Experts of a small language model.
Size: 8 layers, vocabulary 4096, 33.8M parameters.
Experts: 2 picks a token, a softmax router.
Training: a variant of SOAP for the experts, 3534 steps.
Below are experts of layer 2 (counted from 0) of a mixture-of-experts language model. Rows are named router (the router's row for the expert), gate (a neuron's input weights, with its number), up (a neuron's input weights, with its number) and show model dimensions 0-127. Each number is 500 + 25 x the weight over its row's rms, rounded and kept within 0 to 999. Numbers have three digits each.
After each expert's rows: a language model's description of what the expert responds to; "comes after" lists some tokens at least twice as common just before its tokens as in all text. This comes from a sample of Wikipedia text that the model never trained on. Tokens count by the router's weight.

# expert 46
router:463504511517470501512519463478501531468517480477516538454473527476467464513493490535524523542478532505506545522523452504517444534476500501509486470467499471513535481516501533534532494504511522502510493486486492527505456500485538495465540538513518495463479461479500500538541499509499477540512475520487505515555484526456502509514469510489492517467521481528536526474535498499488533463478
gate2:492495444501507471492485493527486509472517510500495498517476463515458484496487487511483501494540517486480518514533503468488522490532490545529485484480523490511483506470513521449501535488517557467528523523517522500478523474438532530528540512523461496463485419527510494488507476545504508519513515465459474530503470516462475538510480536468507512478491507515483527526546498489488523535496
up2:506520466524491477530486528513495505484470518459549471492545471479479460478469507481533485515478528522482485497549489491519515497553503503494497486447539507525447541511512475472518497496529478509549512495518490506451501526491507499536515484541493491440516487510530522477473531533472496510537507471532518556529489508489463497516522491513500511542516489531496466489537492501490540525494
Hyphens and dashes. Hyphens inside compounds and codes, as in hit-and-run, over-the-air, 17-year-old, al-Jabbar, plus en dashes in year ranges.
comes after: " to", "7", ".\n", " |\n", "0", "8"

# expert 35
router:466483475526474525531527484484517535460492472488521527466464541473481470535491483562506515531491545508526519515521473509523489536488466479516481476489493478527528474483487519505532477492470521479488502485531494531499481528499531519510520528473529469461502469508510501564505515485480478516486474508503529521519476517478457529526462521510514511503527449546514540486527491480467529481463
gate4:494518457453516484503499480565502515504479469489476519520506504464500517421486509511476516526510491488513535502494499515462497501480541482508525493514472481509486491492479484553543540546456540533476495494505492506491479473515525481510473484521509543480481473504484478471526518505511495485454476512546482478481499474515535506535465526498493538488539504484479570479508475512487527459520
up4:510474498456504484469539488554560486490473480464460515510502491513542490509488514488472479499499510494478494474502478522503494502502498469517484508497490496512490458521480515529491516475475551508525493476538493509466507475523521513540468485524537519496510545523453488484495477465483511463470492515510498417499512475511511532552476530509476496476515503490472550457538482477530482456526
Government and institutions. Nouns naming courts, parties, government, military and law, often inside proper names, such as District Court, Democratic, Ministry, Supreme.
comes after: " the", " United", " of", " National", " a", " States"

# expert 55
router:474500484524484502512522484484521537490495491479493521484462547468478465519516482549513527536488538513556529489528472519529479521480463455523457472498508492541527455506498526523518487512502536477500493467516464522503498510493511498500531505495492459475490467501492514546514488493501483537486467528477532499530484523485477541512472519508512488488540449545535544471520483513473536470460
gate2:509489457499502519522492515485488533535464524488490542498455479495531475485504489514495544552509529528472513473505476480547527509473497486466491495485521516501538483514506506539474515476534519519486511488533472510494553518540522432499500446512466444485497480511525481481449474510513489495516532473522491482491498498510542530551515498506532503495548482462504484471495514503508522524456
up2:535487485503507526483491489496487507519441536506484517505471486477507471483487502485475534547505520534484511489477474502518515509493491519473469504478492528449532470525545502508475488486555495509481500469524465505548531527481529471504515496534452409502474505520494488536481498489516525498461501468475456478503493493493516508523455495544507480464547463477505479502506532482527474485518
Noun endings and numbers. Plural s endings, decade digits and common nouns such as project, effect, century, newsletter, lyrics, often in music and film articles.
comes after: "8", "0", "7", " the", "9", "1"

# expert 18
router:486496482554476494533531469483519528467507482483508518482477542470472469512512503548505517522505522508530522504517465518533465506477470481510462481463526466528552487492486511524531480523504527490473492477522483524514466544504523489494542524484514470473501491479474524540530514503497489534481473494474529489520480518471484518546468508494536507477532448510528516467528496515475535468443
gate0:493506489499446533503492506482508464489528464515524491501507499518482471469512516529524484504469495515526537481479513511494485475507508546457485520468541479529470496532492533526479539474504497499503480469486566515457473566489519482468538483492480531480486520476511505504478478515466548545509512491464509474496489553509477541498493500502538496463443488502536478503478516506507549478520
up0:483506478529525453531478508533451531520479501491505504496480468506514507536529484476445542480534507483486502507494425507504479493492493451508536467516463507511518512492487478506527457515489479491519504550512466492520549486512527526510467507503535475552512491497505504487515516511523452447471513522497487509542501458539506485472527499474481523553541473509481528495515498514492478512479
Space before years. The space before a year or number after a comma or date, as in taxonomic authorities (Hampson, 1907), election dates and score lists.
comes after: ",", ";", ":", " the", " September", " April"

# expert 29
router:468498481550504529521519491485534538476520494483535519490457532485494482517492492510514512536488517503539532488514443507525485540468470462523497444479528477525521445508506511528511495512481498483473488490503472506515489531516527511499515552475526478487468486498496551545518541508490497526479467518476511534515496532479500536540467511504519516470524460515510524492520497515500530470432
gate0:507509482473522505501553520524519520533513488489511486511486539486479523547539492546472541506518488486529558526485500486510503495492490501517522465489551493489530512570507515467450543539478513482492517499483508481548488522472489517460464483568489494503479466491516449522484494491480484474476497461486499522499539483495489503477513493496534558492505483520454489494490503492487494462511
up0:489491485487453504452504485535500458478469515478513541483494496516513471512537501493560508527485482523508455507468508512449486502480513502500489516508483506496518520482499504475477490527475464534483511490473483532501484542539520431516521504455505481452482516454475526484519505542446517524486523530524499483485513513497508466539472442462447508507488481496465507510521518508492478507532
Auxiliaries and adverbs. Auxiliaries, modals, negation and adverbs in the verb group, such as not, have, had, would, can, also, only, as in Not only.
comes after: ",", " was", " did", " is", " they", " that"

# expert 13
router:487500505511468504516536471479536540457514501468496527474460522470485478525507512503522499547530528511532520506542481517537502541465475468525485473491513509534527480490499531506501481524484510461491485486515466510478498540513516532476524510483536462476502484503502492546536544510476467525489480532490517518532483533453475515537479509518489517467530448540519538487509484511464525479459
gate3:529528520500481498447474523483500516519515492479509489538482462517499462513539445463452504500474510492496513500481467488461535504477495521500537488524529465480463488526490490467471522444514553471519537516513446507485518533542511478511531543537511513505481509515523464523533514494522481496519517508514500464535492541491542507519502481457484549486523509480496501534514506500486504459495
up3:501490480460551462490518448514477519471500529506474518506471530528541486493476483475510529500483496525480527515487507493517454507502525460516490507506513476521488486523493489503533483468467528479500484498490536485499487499508509535470455513515463534434533468472525537490517484473495512519492508504521509525476525488485504472529522493517471458500549525444483510466507489457552469453535
Sports league terms. Sports-table and team words such as team, League, Championship, Cup, plus country codes ENG, ESP, ITA in squad and results tables.
comes after: " |", "|", " the", "–", "′", ":"

# expert 16
router:472483488514479490538530490479519550482496489472496544493475548470480434511524472495519521519486517490506539484513483524515487515485480452552493471499519501528526467498498538502511490512486542489508485495538446523505510529505529496466531505483505479482495474494518520559506494536500483525459483522492508509540509525474457541538466506494526495496519491561529524473531494520480508488454
gate0:475524495496524479523488536517547538497465484454495525466527509493477472488499531507454499546524513526496520514491498493515471517508484473526516490517548540514493508510466512517510525475493548502478490512501467471490446480518469514485494514534503508465494473462505496527497496527506543460505576463467540477498521511511447456543499522472500483472496511532483515501513501541454514493496
up0:506530542538539531519538507513481548492486462488519522502505471530532501511534519496556517493545515496485466469494479504491487529498516485496491530471519469522544530534480491499509536471490494534519536515514479486505480505484554479483505467459496494467544475481514477499544498506469485504513493492527493511499497491483497503491551501510537423512489468496437531528477535517482481501477
Career and possessive words. Possessives and ordinal adjectives before nouns in sports biographies, such as his, first, final, career, record, debut, season.
comes after: " the", " a", " his", ",", " to", " of"

# expert 30
router:482495497546482511512533496476528551485506479475503529479449551485476481509517474526550517516490519494518518504504470538544491535461474486524463493498524486531540505511492508504510479494508505488465460481502509513490501527496528510483500536474489464479469478470489513513514505464479499562483476496468517506529494537461507523554459517501492487476528481522509565478517503514473526469444
gate0:500487508523510501494519467485512515462464494521509484460530513505532504522461471444513524502504465502503512480467489513513479487525517472492468508560526486528477506488531534540522532485469490485499535522472499484496493492474504507483511543500483513501490510527521462470486445512456522498504465491523565449498491466460494488502488534511464495498493529511479480531502546537529506424508
up0:495526502485477495502477524517474507542545502488465522507465483488482525490535522526476472479484514493474506530495509502491533498462458520505522496439489528492504499520497449498438488535523533532483490489512473507532534495554475520498486443487529483498503491500517534533512539480538496530519509511458457521491521548503516533485508469467493503500515472501500526462512468450488483551515
Sports table column separators. Pipe and semicolon separators inside sports statistics and league tables, e.g. between G and A columns, or after "Teamv" in "v; t; e".
comes after: " |", "0", ";", "%", "2", " Apps"

# expert 60
router:478487495534467519509535453481525521496506469487515544463476537482456487525529475534513507532503529520520528511528469520532479547492479457539477481490489488545540464514482522533524475511478523478500491474530493536514482541510517515498539502490517461465504479509497499550527507501478475515500488521475538501514495519479468531514463508493523489482532459537516525488522491504469536476451
gate0:517494499467503494505536474505497498468497485495478448528549531483476514506518528540498490486426544533501478514492499523512489531449472507549520421538516516534535511483522456544475516513494521530503484527504455459495524472512478517494503494517514520479518513510481479510490478533510517486519506486502485533473514490479445488486474499481515496490522482538524501459490531516508476494453
up0:539518460529501539502493548536489499491526515480508506457491478518510474516458503449472503510500472517554481486505502528484521510517513529426495486477506547507462459551497515494484476512486464472473489513488524516522516518527507496527471485494568490494516469477509491510479513531462496510533495479493522481483504546491476540530514493448474505547469500490518498501537509465485487492532
Abbreviation and "vs." pieces. The s in "vs." between fighters or teams, plus word-start pieces such as ed, pol, star, and MPC in asteroid tables.
comes after: " ", " MPC", " v", "ed", "a", "red"

# expert 61
router:488498490534479514518541459467526530488517484483514526483486536470476481528501477524516533527495525507537511507510466518538476533473465478536468471491514464538523475495495522512504503497462536483493486468509494528504494518497529490502538520489521454479486476501503530550525525487482473530498488503498532487519482534479463528526444509484516495479538442525517538494532501499471533465439
gate2:505497495495514477509524469442467481527505516482475523436524525485557503501513479502495525480486519496496520522494499443511484553499487507529448500529491473528493496473471521494498473551518471497445459510508474515504477462483489499475518520468489537477470515488497504489513471505541476518530517464461468477506490495532473491494527516498484457473476484449433523472486503510495522490493
up2:517489479496504498495505507510534477487501461517449512470497507485531507513516534497528511491473515507486533493472491492459498515499509543466450493514495491494537476476488483505518514551502481464485504521510506549510495533545526456509489524535519511478482453482514481497513489463495456490492557537451512527480527529517511451432545499503513515469513544507485512493489439483461505500477
Brackets and leading digits. Opening brackets, dollar signs and the digit 2 beginning numbers in tables, as in (m. 19, "(You Got Me, $, 24.
comes after: " ", ",", ")", ".\n\n", "\"", " that"

# expert 28
router:470492480540476500518537468470531537480511485491503537475475542481483472524510478546506512524499533516527520508524473513528483543475465474518475480488505486543519472507491519520527509508463522482502489476539484534507481539506521500499549514476531478484490480485493534540534512481486477530501469498488528494529479514470474527526450498489535497477530469558537526470530494510469527463468
gate0:500521494494500507514525525488536458489500461462512497508462527501556518501556494511531520438525468554503480522523507544493523502524502492497563491519441462513513524471490474522475512530467539473532490524532510534498509538531482480471504490496549525483512484484495480478494509532480473495486501502483542488531517487463473509542485471526476481477533514501503511504528521494500468497467
up0:506514493536512501521511491531529443482496479475464508484476485521489519502521460524504494463531479526447539531520479544479513499528518477486510522529509510503456553480486468527482502491447512498515509536527512537494498504511461500496461476503524505524487531477521463460494505532449455549511526499529517520513495478490475494524492491469475476518549539490487464487539518487460518516484
Word-initial openings. First pieces of common words after a space, such as me(antime), way, cl, appro, com, opp, plus However and the 1 of years.
comes after: " ", " to", ".", " and", " a", " \""

# expert 6
router:481497471518478507529536446490505539500497495471503532485501557490463476534524472524520529520510534480534540497529468517530486533466483489517468473494495489521527442472481524527506518507486514472480475477510467522508492536483518534502549518488523492478497485495487507528540525497483477536499473530498539495548488524453486531530475523487500514472524466502522528470533496511475533473461
gate0:505522522501502487438521512513507497451518493470474526478467514549498493487503513474467548477472492515466541486527463562503531479549456473506507516485506514518498495461529500484502478493507476484516473483492479523479503516544494470521464480509557541432490461493476530520479502482491484518502481458537515542515483511459511495471474501500499505483477445496505508533493498501484480503487
up0:518463495453538527486478523549497525478501484534518466470509529521454489512522504521503528495480541515503502533485455498546522469517470505495457482436516488484476551509545501494536476490520517483504478449501480468488519471514518502512488477533532492489473524479452483493517507528503494476510526514493540489480492445496496510497537507499500465467507536520475499499512502461456454502510
List and table separators. Spaces, dashes, pipes and line breaks that separate dated list items, table cells and match lineups, plus month names such as February, June.
comes after: " |", "\"", "\n", " on", " in", " May"

# expert 2
router:477495478536479518521542475474530534467529482495507525473477548477466474531512484550506513532491530515530518509535468519532479536474464479524481474479491474535534472500496519511521502503476527475497487481512478528504488533500522500492535517477531474481488483486492530552519526481487479519497476503498540488525476520478472523527445512500514497483532450545532530477524489506468530463461
gate0:518493504477497496479521471471503547438479523518507487507548545494523490514505448514501451483504496476536481450523486523491516468516478513531503517469508550509519468509521505526489505522489493455527479521474465467499479450489517514514501535524520508545432475490510562503514505474523427490490491476518491475503489515506480478523476494496495502496516502514518503503466479462485471464504
up0:537490493546497493490488500497477445535494489494487481475430464486505534476472522464470499542488517501496513528482478487502449567511509500477487515518520476518486546461487551464517500480511506503462499504518538493469537516511475480503491476463496501462515470509490457501523495515515562529543474516498474537466531507501534520484519483513489498509472491495476518490502524538522530538504
Articles and sentence openers. Articles a, an, the and sentence-initial words like A, In, The, During, often after a period or in table cells.
comes after: ".", " for", ".\n\n", ",", " of", "ing"

# expert 7
router:486506478533480486483540468475526518493515469478514521496476556467451483534491487547499512545507550510526525484519455534515491520477471479517489474452524498536528480508479500494530509494473512492493512483508490528486499517512512511478525502506517453465484463480507508530520504494504471508514476512497538521517488539469479530538465509493498504469528457549554544479528492506480526463456
gate3:532534494461486542457525536477485487534489474474478484479507524476473474488506460521521508526555522517458537468493494505522539500505503511516492460496522495525505464518484527498481512503519501538478538514527502553522543484503500506508499508535484463515470506465487480514532477491536511480518481508490486535509523552480471516505574477507506485494505477476478499458549520479537504452507
up3:495475522530453469537540480487482524489471521513551519534482471525492517477454571482488543470487506519545510504492513494500477496546486507515519511532517508513495533477490459488535498462498503473503503491514529487497475479529498495506480492493513528503524490550520525513469517499467482496514499502473469460494476468540525511491432494462538542482468475490522464501456501503507494462516
List and table structure. Line breaks, semicolons, pipes and dashes in infobox lists and tracklists, plus field-label starts like Production, Edition, Length.
comes after: "-", "\n", " —;", ";\n", ")\n", ":"